config.yaml
n_layer: 13
d_model: 128
n_experts: 160
experts_per_token: 6
d_expert: 48
d_shared_expert: 0
activation: "gelu"
moe_layers: [1, 2, 3, 4, 5, 6, 7, 8, 9, 10, 11, 12]
router_score: "sigmoid"
normalize_top_k: true
routed_scale: 2.45
balance_loss: 0.00229
balance_bias: true
router_bias: true
init_std_router: 0.0071
lr_router: 0.000802
n_head: 2
n_kv_head: 2
head_dim: 64
vocab_size: 4096
norm: "layernorm"
norm_place: "pre"
norm_eps: 1e-06
positions: "learned"
qk_norm: false
attn_scale: 0.125
tie_embeddings: true
parallel_block: false
init: "trunc"
init_std_qkv: 0.0187
init_std_o: 0.00366
init_std_up: 0.0187
init_std_down: 0.00366
init_out_by_depth: true
optimizer: "muon_variant"
lr: 0.00706
lr_mult_o: 0.978
lr_mult_down: 2.0
beta1: 0.95
lr_head: 0.00822
grad_clip: 1.0
warmup_steps: 200
schedule: "wsd"
decay_fraction: 0.867
decay_shape: "linear"
final_lr_fraction: 0.02
batch_tokens: [32768, 65536, 98304]
seq_len: 512
doc_mask: true
train_tokens: 461700000
steps: 7950
dataset: "wikipedia_en"
Below are experts of layer 2 (counted from 0) of a mixture-of-experts language model. Rows are named router (the router's row for the expert) and show model dimensions 0-127. Each number is 128 + 24 x the weight over its row's rms, rounded and kept within 0 to 255. Numbers have three digits each.
After each expert's rows: "gets" lists some tokens that make up at least twice as much of what it gets as of all text. This comes from a sample of Wikipedia text that the model never trained on. Tokens count by the router's weight.

# expert 68
router:091151166104083127096133166136125130148118100119098154108120171091142123161152141106144159130143137165131094185098144079142088108099144135162119117109156098161155127139151140152128085152106103160095083107143103155109112102139114137121109176133171156170147110113116130157134134175145149110102118148148119157141084104138102110133114122160122132130123137127114134129079137110155122130127
gets: "s", "ers", "es", "as", "er", "os"

# expert 116
router:107141131135098111188126112118166159137130106104159117101152148154107127139110099090129139076078107116147111132127120126141168105111136135111138121095110148106119110075081083111120145116147131131112125084140110147157133157092117109168171128137128149179078111121135133086137132122117105152164138108125163135104136152110137110113079138126130175143114154115113127162101137168085158116114
gets: "p", "m", "t", "C", "P", "b"

# expert 60
router:085118141110138140122117111132108135150134105151136093142104111114137082148129151081099098123144103130129119108127129123110128117163129176138142119145100139107133151147146097143128137116137156119095144094088193126120144139130050105164181104121125150116115129100136105135137096139076179163137133123100127156141101116145170123111118118116118109138113162092129130136140110109122127048083
gets: " that", " to", " was", " \"", " which", " is"

# expert 22
router:131127103128091139111123144156139116184139147180125149113132130126161123125146160154102127160164165156168157178100127174113104152138095119114125135133140114111133148151102084150143102153140068103143090181142090162103103121141089118096087125127152124106151090155111119148132117155159156144172112110117126150090122106133145123107145123138117100153145100153115142147097154116148144114130
gets: "-", " and", "–", " a", " with", "/"

# expert 18
router:104130110138102108155137139100166137099147157130156096132124126105083092124100093143143119091093106112128123117140108124131161094124116121096139127106087179124096128087140095131071104108165155159142153138125144094142162145103120134139186119120084125155101136097147149091125136145112103159145131147126151176171120176102094119139107131123138153112067126102126133144153121141113123118127
gets: " of", "s", "ing", "or", "ent", "ard"

# expert 154
router:085142145123087128114112142140153130125139133065139112149140125062147102116148131128145162102151163149097116169122135095098126114080146168153122161125119112138153137150114076173093125140128104179110088181134106150112117121117147126117117147126129191153115105128121143135119159166151089126147132103142134138153102113132090146130128131112089097087125110137123142116101137137155120168123
gets: " of", "s", "es", "ac", "ag", "ies"

# expert 153
router:138157093142108119131131125124145119076127162108106140116117142166124109099102135142136073104092150132159105120128111133174164147153152084123144101096092125170114123071132122129120086123152151101139132131112140101124134144102127147123132119141124148121088174085130142098117132069105140123122137165115150187134108163117097108112107119135148144118090145095129139168165177143134131105096
gets: "or", "on", "an", "in", "n", "is"

# expert 75
router:133135152091156140102113111158102125164119113135091146126166170093148146100145163090081145173169128141125148159106133128152159157105156112165117157162135099113147131094103162129148152118103096139096155146147113156115086122142134140151115130128148143105153110149107123158117123085120131091106133090111096097108147104133160112168127128147093107126151119164117125085100163105161151146147
gets: " the", " a", " The", "The", " an", " his"

# expert 148
router:115097128177100123142130123098133132129122169106118123146128108129096094109126108156158109097075096115131124100135124139155200128166094123126145111107117155128103139145129117118069097112132127122167118139111168102176143141125141121110163132139116135167103128099134153116142142113108117144132126176107167196158092134098080136117118120150164161134117118107128115141158095169120131102107
gets: "n", "an", "w", "en", "ry", "ow"

# expert 54
router:103140120102131127113129119143138136145139134169124148111173094164111120135130138175162097140122147102085106155135125102121155108089162104153132162145127105117137096122156133175089126146125163100134102161163149119092105137080176144176098178132145156131147128148122118140132128125120067120082128123140137088116160123138123108149143133111132096155112139132126116141139095134136135065076
gets: "–", " the", " a", " team", " season", " League"

# expert 26
router:144120114169068117114102111143135140146117111182098110122057146139118090112147126119111115119118166151111085142124139129132111122127140097082121131133139121145143095125126087171155137120123080133190131094114118140124150140139153126118134105133154127140123150109120165154129128095087118101143118116119190172148083153110156144118125131104125190128130126121119131125152156097149124147076
gets: " (", "on", "is", "-", "us", "re"

# expert 49
router:159143148148106131138143165110137127082128155150113106096144092153032083152124144109146145090072105076105152106129125156103104117153137100127135120137133109131126110165128129133089114128125124121166113113135104144154134125147118128169162124118143173156098087097123111090127145174101107139102148155153111160132111146101122083138130130152130108124143115138130135138124164129131175145137
gets: "er", "b", "f", "g", "ig", "ir"

# expert 28
router:129115076158161125133120109111159132095149160130136127144085129166116099111125086132110085118090113112145144120138124135157140113158110153103130132084120143068123090146090119103131123094134134116116119122092136101136127169086147129135146139132132131146081119143160116078132090151075085131123116144175146135163127129137114147176131135161120123150073133119131113074133163132132124167133
gets: " M", " B", " (", " b", " m", "M"

# expert 104
router:145106126163112123139142085121192119122137100174162082132085130103119096137144110129123124115114132133131119148143109133135145116140144169100127143095143153124102121101115086142130108111138102134128138099099123093131162137121070110151181091135143167144114102122111132121130141110054120186125105143101180159146114158126117112139145119161136140088131137105133128132183139116122081123128
gets: " (", " \"", "s", " S", "S", " s"

# expert 7
router:175131131132082126131138145144109126098141148104112144161118173096114165108113100148141142078121130137147111098122130149153082118183138103156117115107144118089120083126163102161150114143120136137164134123147130154092112147115083117099123100119102156121106101107091131128111131151159119143162121158134091178124114139129116061132147129120116142100160142142125149161148169113127176155094
gets: "i", "or", "u", "ar", " K", "it"

# expert 79
router:086161126132154123119121083140154137172118143116133139131099105143131152112146109108081165163160115136127165172102145117106134134114158133131126156090127114142127082167106153175159140123110184128103099111131143136086114116150090151105095131129110143128150142148117121141123170109155110128104124128158127133133120105138132165082077129144127155088152136137113132105133145190151094151078
gets: " |", ";", " –", " -", " ", ").\n"

# expert 43
router:161126126184151125113118118093133115087115134171157124140148153095121108145116063129150123154101135119111108119144117124141104130121086167130122165110108115103132162118113138114107118138127121135154137101165137146158137147143129134098124089129059145121131140136112191127133095116131109183123111108148123127121133123119149085174106131122135126116154063119130133103128161190159087097140
gets: "|", "\n", " |\n", ")\n", "-", ".\n"

# expert 91
router:157107108168100125123118099114195119125125127177111093135061131108108068127147111101101097110116123144098099140145115131120139108148133148088135143123116155120110103108112089126120116094142113112146135103101138094151158152127124130156163119133134146150102122132137142126122127120078110150104119121112204170147096162136117123163146123149135179084131147112126136134180137123114124101105
gets: " (", " ", " \"", "^{", "(", "–"

# expert 158
router:108147130151166125154129168130100125103128170121124111133088123117099067113125127121162105096098137134131105122129118173135121115116139073120137078084083124153101121131196144161129115133155136153133158150171115108122130146110131114118146122141133139118103145112131157117140100090098122141121132153134162188137141143123089105120116118151178125131092118108133134171184162128123148095100
gets: "or", "in", "on", "o", "an", "ol"

# expert 96
router:082136146142154141152122139158100123123126158106135160113153161166166137100134167146126120137147157158147084144101137133155087122114149122143127158088152124104138116163116159093171152160090127103108135080073116126116098105103158125093103166122141162142153126165122130133134125150119132164097118148098116109145147114135126146181149131120110121106160085152138134102099142084147151160150
gets: " M", " L", " R", " B", " N", " K"

# expert 131
router:111104119144150117141125149110146127118147127144146101129124140116107097098120117112133102127085111113110101103148114137128173119155111127112148143123073173134091102119133099124105102094155171137134125141092163085183163163123102135159162115130077113143087110098137127117148158104099123149122132153135176142168115153116097116147108123184134130100100118098134138147186118153084147110126
gets: " the", ":", " \"", " The", "==", " l"

# expert 124
router:128138132164101117145138155115140113136125126174115138117131125067123103107131113171173159092072100105180135116136134158107173122157131074097125096116140165137127121095118134156072105105115133159134132134132171114138153129131120124136194098123133099158131149121123100117119118115079153141109122114090155120139113152135134155137118150124075133127100112088134125167116109125115086150122
gets: "y", "et", "at", "le", "it", "in"

# expert 5
router:116101140122095109144136130144123135142126163133136115124143103142089111148139106154148146143127116121130112088141119152142143104150136125142114108154111170115123114086093133119118104120137114149195161124087194124132142132149131106194136132118049132179116107117128131105114158080098106162126133124132188134163119131115118139126137135127166153121104099105125114161165113126078124148084
gets: " W", "h", "w", " w", "ay", "ow"

# expert 102
router:118160121176135134104138136152115114113119187132142137118155108157153127117139141094190150100095134132171073112113143153138126130123136087143138130118132107142143102157123103160155080132106102142155107139151154150094113130106164119086136105128126163149102146135114150142117133134117094110120128167092174161145137126121125077083072129116108129149128074107105151112171114132144125138104
gets: "an", "on", "n", "om", "et", "at"

# expert 40
router:104106104128124126157148133115149147092173149141147086132105153115098102135100107119137111113093126121135110122162113131116135105152100123117151122112099177134118130088137072164093122075169140127150145128105150091136167166108116136141193095143100104137091132098171139109137129135080123144127137126125152153153128154101099113162125119142153134105095116072151142144165102132096116111116
gets: " and", "s", "y", " as", " that", ":"

# expert 109
router:096106105136125115135127111107148129115148146153130098120093138122117097125119119104158120096091126106095130113135111126131143108157097131115133091116073180102108173094136093161107104103162165144113149123078152084126158173122095138146171113118105127140103133091152141100116125134096150158151136158123146170159096151135125150134122128133166154100137152096110131134169091150109149076109
gets: " to", "o", " as", " be", " not", " that"

# expert 1
router:111147102120096114159137123109152148126128126116138127118142161136118114142112097073148128089075107139148108121143114141141182105140128153086141159070128171070115115103104095116134110118139136135120122132127144110119125147100127126150182114127135143157081130113146142088133141091121100159174130098126173119141129120124103081126094127151140178110112133106160135160148097132066147117127
gets: " P", "p", "0", "P", "C", "c"

# expert 112
router:074150141099097121115112118109147129155122116191070117135096127082126145106133094121167166116145103119163145090122150082147119103121098136109117129090137115125141114153168125121106111125136086128144097132079180162096138125147143134182148076132139081106134148093109138138122130168165146124163131159132109119123118119127136129147123124121156159141146141135097138152122144118143103171119
gets: ")", "y", "\"", "ation", "and", "is"

# expert 101
router:096168123154108130137128159143139123121135160098158130125099155166147106116112145090157148076124131132147156149141134151122114120141152106170123184126152126158123123075086107082160131153100095131096153143110138167119106109167106122126128083125109134164133083107110093131133141117097149115103141128176133125097164131121157120170155117100145098142149136149121146119098149176115125141086
gets: " H", "h", "th", "r", "m", "t"

# expert 145
router:089108127137121126131126144150124133146128088177150133104091141142118106171134159131120091147162170111102146117119121137145141116221079122097119141148125119086129142145115116162144134112129102139150120152155092141114106136106050126129134135137138118096136103139124148123142119119135154164172135144163136207105106127110159122119149119121130087097121101159124127143108127117137168142114
gets: " and", " to", " with", " by", " which", " or"

# expert 151
router:130165141166130151163137085132137118096125169086121152137145118146121141128130147089145161109108160149170103107114136144111080127114161110159112142130082111156147109103099118098159146151096089129094177087125111152123096105150159108110121146124145163167145109107113108130126149163129150164105135178141139138090146122138156148107151134113118140161173104148122138156077137110136158140124
gets: "h", "n", "m", "r", "t", "b"

# expert 137
router:092147148159145133133146182133144137119115116152131124101127146150130079090107080115155145074107126058142090147113153145121146118120129111068116094085098114123106086173120072144111101155119127122133144138179159136133142137125141121111149077121141152173109139105142110106128085143127129143171145125128145139120136148135132102143095133132099128154096130145131131129127151177105144123119
gets: "er", "al", "ic", "et", "it", "ot"

# expert 70
router:090147108160143112161149156124132149105141137135168115086130160126128054126123117132130119097118120142157130138159116149127177122153111142099157117109114141093101123042101094082142111120165125136093097126132130126155134161067100119127135136137137104123095116142153113092135143152109158157131128090147121107127139149127093128180120134143141097136126093103155133154172137138113104110119
gets: " M", " P", " H", "C", "A", "P"

# expert 65
router:122115093130133100152134121096139134110142137128154077129115150116118124136108082123136126098106128072130129132152131122116141101155109122115161119119109165128081114129147083146091121069178140120136131129118141087148165137117130149134184124124115116123082135104174190108132131130104121158126131131137137143133133194119117112147134138130152142112080119065131122134192111152114112088126
gets: "|", "-", " that", " |", "201", "2"

# expert 31
router:121129112125118103155108120118176106129147137103115112101147161131116096097120080166146039081108111103069147094124103132120139112158108173121142158123130156121120112128129084103158134115153123119133156128149130099136159138088120121168108115125129109140095136114141132081119141088120157120145117167147141148109129146145084076158111127155163126091133153133135123164149108118105118146128
gets: " C", " c", " V", " D", " Ch", " St"

# expert 157
router:138140114136116117145144137094128131095140149167152096117130156110096087135119096123144117115097129104116086111156106130143135111118086134137164140115091143111095150126137090116095119111165122113165139138144161104172137161093130121140150105141073136126095149115152169112124103087101145152140121126158128125125080139106118076201118130163138130105095141116128128153155119136130114059158
gets: "|", " the", " |\n", "\n", " The", "The"